config.yaml
num_hidden_layers: 13
hidden_size: 448
hidden_act: "geglu"
moe_layers: [1, 2, 3, 4, 5, 6, 7, 8, 9, 10, 11, 12]
normalize_top_k: true
balance_loss: 0.00281
balance_bias: true
vocab_size: 32768
norm_eps: 1e-06
optimizer: "muon_hyperball"
batch_tokens: [65536, 131072, 262144]
max_seq_len: 1024
train_tokens: 483200000
max_steps: 3305
dataset: "wikipedia_en"
Below are experts of layer 10 (counted from 0) of a mixture-of-experts language model. Rows are named down (a neuron's output weights, with its number) and show model dimensions 0-55. Each number is 128 + 32 x the weight over its row's rms, rounded and kept within 0 to 255. Numbers have three digits each.
Before each expert's rows: a language model's description of what the expert responds to. This comes from a sample of Wikipedia text that the model never trained on.

# expert 37
It responds to: Particles and prepositions after verbs, such as up, off, down, out, after, plus past-tense event verbs like died, convicted, fractured.
down0:183144096173213138200037112092119056189119137188106126161081080121144137068076011139172106118153160102142113071128113103084081132113151154136118137088101130175121111137
down1:098120099111183206185132072078147065125141114185127159172104064102088106114172167115169195110130113112142190171122096151142115148137109084128108078143145113115146095142
down2:160162077107098122141065115150102178142127179189110143141100088147169147141199117185081157117118112093116154124121139162135076178096140135123101145191141173162109116127

# expert 24
It responds to: First digit of a year or number after in, since or a dash (1, 2), plus demographic phrasing such as At the time, Population (.
down0:143129148141128150106138121076155117137172113128115122114128193129183151145132171157132177119167120110140118176107155127110115130198141129105149162126094060157168130162
down1:180090092133143156122111126110133133111091146129144104115084132152154158159104159150149175143204138121093132085086205135089153093122147100103088165127150143125097129105
down2:155140184160118126141096132107151126167138110134147127103121158196126148169117085138100150105080103125096055122130117166113173092111176104125153078137143109147124134086

# expert 18
It responds to: Pipes, commas, spaces and short words like in or October placed right before numbers in sports and election tables.
down0:107135191149098103090066109119159130113098107073177129167161145110109119105131112107135137107144106126049110089179087069149214165111126111106139137112095113114165164140
down1:152133175129172100094139153183114175087133173134144109128132120140067103156092053202092191138144115150187171160175032150112151121089130118143241166124130135089103129123
down2:124137108130091135161178087148134096169097172143127092182129116025178152160104117124113066124107167141095138119145138167129131157124078087142148118145113142150139086103

# expert 12
It responds to: Word-final pieces of non-English names and place names, especially Slavic and European ones, such as -ić, -ová, -kov, -ini, -ä.
down0:140127118135120108184171138104121160175139136141157117129137124118109155090177125156143160157138129128093127169129134159144215167131110113125156068195115074093137094139
down1:118094101091059097113124139108108212098150147148121095090085098154079104087126110100067107153114139136126131150167150158124078121103103091059102101124118121084162141149
down2:143133173093194172187151127129202103086180111130111124137153148137110156067095168117125138133166086078126100148149139130147126071134185124165086125070152111117095146167

# expert 14
It responds to: English-style given names and surname or place endings, such as John, William, Henry, -ford, -ley, -ton, often in lists.
down0:086144129120180148139104149184089169066124117039120163194119110161131057124122122123136139126099114095117144136059146104167118121132155134175108163155061137120136135110
down1:095089103130096151190145157145145063051127130169120082128091170167168088121161131180132131140105115106125132101075167103081117077139071152122126163094073143174120076128
down2:191147110123183072126145092148086128141099172151141120175085153118095109103152137105137173116112186091083104154173171117085095144131195091168156142211144126154091165078

# expert 1
It responds to: First digits of years and numbers, thousands commas and decimal parts in tables, lists and citations, such as 2008, 20,000, 3.6.
down0:069071189170124162103114080099151089124169046114100133146077158123195134144141144065106120177094136158131134095132092084153103118114100135162146182142126108139189140112
down1:115158161155152147135075185098146148179146178153124126172104093068114141142141132157145115136054135103132152124183140127122119167147053126140189127146135122247113117113
down2:152073112082130082149105087101144176129142086133095118095107139137140152118115123168069180123082115096106091135130136175079131131144076147122147086101199124136192073188

# expert 20
It responds to: Last digits of years after 1 or 2 (008, 014, 971), plus place and institution nouns such as County, University, Cemetery, Center.
down0:150137152136150140141161191161147107114092144171077135133095172121116121180151205134164061098121097154164120079099050037095094106164160160144111149151115097146134167126
down1:122123152206171178083171178129113179119112143134123138126177134104161199093136143162181212132141125135111112093157144122072181131163176109099197108088157067092110106134
down2:137132195083102178160117169158083107108105157138119133146132114187115126068161116129067114142171155097110141096116092130123147139098159151112138149136154153149215099116

# expert 0
It responds to: Nouns and phrases in sports reports naming events and stages, such as season, Cup, match, round, final, tournament, yards.
down0:143066144131104070163158103134159095163115161170107121145149159180097104128094075147089099137124116199137142128147173183138099118193113124135111060155124175154159080095
down1:130149087149139108102113102155091151096156139120102183099084127132068172097121116140162140118150131107068110148140141117159166117072130104127146172154109131112141105128
down2:111173149186136104078094145157110133097132111135124104067152104145087206142075063104107167114115147125151084082082086121150126140108130093202155126128104112157159123115

# expert 5
It responds to: Capitalized words and mid-word pieces inside names of songs, albums, games, films, teams and brands, such as Blue, Game, Love, Fighter.
down0:120138125119129129145174104197106140180140153133148151104096115141116108160127090107116104064137160126133097109127110137161098152120078125093165105079126130155119149114
down1:127181151158136159111114154132146070087091150131092127124087173076135122104176131110121148155192112141158183102145143142164150153155164154142158119121092078103104110142
down2:120151124093103165110134156194116089110094084090120128094128150120119119122118087164190088079138121125156144196171121132165157147064129091157218094144161112131113145087

# expert 30
It responds to: Symbols and connectors before numbers in coordinates, birth dates, measurements and result tables, such as °, ′, (age, pipes, in (.
down0:094083096072174155117158084162171135128105151111104115123112113081106166180140085137162126133106178161183090134087156136122108090177122164134159125180123165073122181081
down1:114115145145108110201138109132100126131089107135081104107072202097116141145169109183144026057123101160096108162182082139121122161110125115104104175132124083089152113081
down2:106102120150103157107087163122095137094142201115098155135172148121132143115088160153119118105124192097200048134073094120144105161122156149101160107083110109157030185095

# expert 22
It responds to: Single letters and short pieces inside foreign names and words, mostly Asian, Arabic or African, such as Bagh-d-ad, Ah-m-adi, Kh.
down0:155139131112116130141136175102189087121132132107162111131101158107125126120140113112126129109092096106111098126142164182111140141084140163129059154158171092111140160145
down1:152129147130126090138148105123094150096124104158154191188123157160097166156112115135157161083107130161171098183146139089143132126155079113107131185113088143151147138072
down2:102121111089104158137133104114103081113161139076131080116129156196135143134113134174084063160103130152112136131069103162134125134115130149116126185111153146086140106099

# expert 27
It responds to: Auxiliaries, copulas and clause links in running prose, such as was, would be, became, , which, , but, to be.
down0:180114145115137114071160109124126153060175152120142099129135096109100115117126164127097062163145087114135172192141115108132168109120140086092113075145124125144149109080
down1:079125082100072091158144045148162143138167108082166146177178128067037131117104181123124119116171145134164163089098112150134111140118160089141175147149122062118092102068
down2:169206201115148152150131112105135144144097100113154075146131070125145123175184109146136140155129186141115124106083134081087159093162165163110078142144168113113096104099

# expert 17
It responds to: Digit groups after the first in numbers, such as 2,765, 1,155, .226 and (494), mainly statistics tables and census figures.
down0:169189152129099142120147131138128163148170144116108093155137113143218129143090166152144186052168115160116120124145070171089106168143095173196095102111137121076112115152
down1:135130115108119065132164141143139181094056161168159116104065139173150153122132111151165164072085121148109097117097154167151134072115170089099126116079105137119129125131
down2:081141133076156165073121154085167094152110102093143130107134151127129123113118134125094108115136133117195089195160143149093201145120110197114170116137120170157082108121

# expert 39
It responds to: Defining phrases in biography and team lead sentences, such as ) is an American, member of the, to play, footballer, season.
down0:120132144111096166168161140114110099121117136137066116108156094075158145133114095130101121118081173078148096136120093144174140181156117095102102139070090140159127156117
down1:175141131163113151164114082076103178158135180107125163165151145112137150163132150125135040092067115143099078123130170099122132139122091091160113129167110164145083138128
down2:150128121075150145157118117077118125121129083133108169105205132150104048087156185101118138154137079114169135109126087134134082120119129064090102159121180146148168126094

# expert 36
It responds to: The and phrases ending in the, such as of the, in the, to the, especially at sentence starts or before a place or noun.
down0:091130160128148160153090076143119129140071168126145174089127172211062092148135200121115099179128165137081146169111149077146215105083196130062088126088127125184130163111
down1:101131137107172158178087128139157188142174139084150151115176142186139086120166132124155124166081129086086117117148083142171093155113127230118091167108130137150085094133
down2:080191128157048130100144124142148142123133114114137133155112162193098152097074123104108129144125129081166185063088159117136146140148153142110137107146121118077071164131

# expert 35
It responds to: Past participles and verbs after was/is, especially in music release text, such as released, promoted, included, credited, recorded.
down0:165147101139087128080122153128153175175108151114144145131138136117147207141139069109095137113113108114189104142109172125039119101135177169082095113081135111139145139144
down1:122185111106127148170203115157075117138159143091137104106149134112167124159137167080152096094100111141178110112084173137139135109155112106145135165114111140051150113101
down2:157111156112120100122146097139119131128145116067163151143106116155180125078123169144146124153123109121151138118068151144149140102126144123103136132110120161127151113141

# expert 23
It responds to: Word-start letters B, F, G, H and St, and hyphens joining compounds, such as co-directed, non-boss, mixed-use, | Bailey.
down0:173132123123048133112114108133075118131189089156191142152129151164121126108076113121109143125188140114107208142125158147099057122167111135130106150129113150167120162088
down1:120094064123122150078131126119163118167072174093096155116142182090093122147156097164124173168158164119150111074174105130158157118129139139120123146127156097121057102150
down2:090091115171098106124148126178129154096163116135131105140089141079154196162110187155133104158122086137090114128187104137188079104120139094092154140137124122134130143212

# expert 2
It responds to: Words and suffixes in prose about policy, economy, environment and society, such as using, public, sustainable, required, increase.
down0:048186183134092152190097166119145115128136147108114071130136073114134128158085101120166062147147061125088094103113105061093150141129114146101099092117091121182194143082
down1:097146132115133159098163135190088177135102170151101097122075130114135118109135118111156168106131158178156077155129166141148156129136105135090181155140141162128134093099
down2:177071064092116113071105136111075128109117121154162085172089129154208153142118152122120126151150110074146132072140073163149152061119115155128103106117125119094148086117

# expert 33
It responds to: Possessive determiners his, their, its, her and abstract nouns they modify, such as work, research, development, style.
down0:143095138071107103123138106069103092158131168161128097100088139114083099073103136126109094163144153098112100107124175078134143130111155175088141117117129104160160132130
down1:066098120094158180197142063131105107146146065107171110118084187107158138154121148159126115092115142172126151138161043112157216114174142156139137138099108157106167124157
down2:167112137090149136116134152149104110177149128080123149103115170153119135156151141100142144110122115075131096164120160133130098122123108160112107189134118150124125162086

# expert 6
It responds to: Opening or middle pieces of non-English personal names, often Slavic, Arabic or Spanish, such as Kar, Sal, Vas, Mar, ž.
down0:169089085124157164030146116095153116152096115174095121167148139162139158167124140159078131108094177126137131147115099111197127094123161123102112121124140162124100176123
down1:121127115150134151108128132171116106167126164139180097152100090093085128143110154153110123195147113137113115139126102104116092119117117131107091167109114213135140121099
down2:125192135147076124084158107172136143099152139092163187117180170137189147105142100131142146163114174130122061104114144105108106139085145106140096097152138103111190132196

# expert 28
It responds to: Short opening letter fragments of words split apart, often in LaTeX math or foreign script, such as l, sp, r, cl, h.
down0:148089187157096187117125153096156157163164091107105160113116197174086159114138134127105082148133141063082042163116098148159171118106088096114147132116082119095099059075
down1:160070148096099128155066153187102139132149081139124118152112087130115168128109137141125079182128095150116021131144075145127096083084140132160111149140122218098079103171
down2:073107119130131139069151169158123082144176126135108145144141074147152175105245118101148124154097083153085124155120178137122093133150135106138109134117119129073188137140

# expert 15
It responds to: Opening quotes, open brackets after words, and pieces of French, Spanish and Italian names and titles, such as l', d', Una, Reggiano.
down0:139137079134147148085167147047169153115187194130099150113127154075116110089121151142128147122108136115139054166166112119116167087096118102104115140113162074065172167063
down1:137115112110184111182154095166183137122105151173145188164087105143157171102109130098142106125074167153119103085116167142200096113130127127156219160149175156083121176179
down2:086101058151131095116157118130121133135054138148090195102129112030150120129077139136102094134127143106120172125116181164113118118116162127091094140107131172135122137100

# expert 34
It responds to: Surnames ending a person's name, such as Smith, Jones, Jr., and subject pronouns starting clauses, such as ", he", She.
down0:055134146143070082126127106141088100159211083174094185105082077087135151137138167157162138106137143169180071162145175143159106166137152078086126158090136072106149068101
down1:110149065154079071149120108138150104134086128060164138125073113146123151066158122148204109150051184149071094121194152101163141144166151142116147052078095146153120113156
down2:106148126084153130116136144177135099147161135166162108075105184109113147148138105131104099152128148141053162114150164105123119196161131107139231168103135163118125134160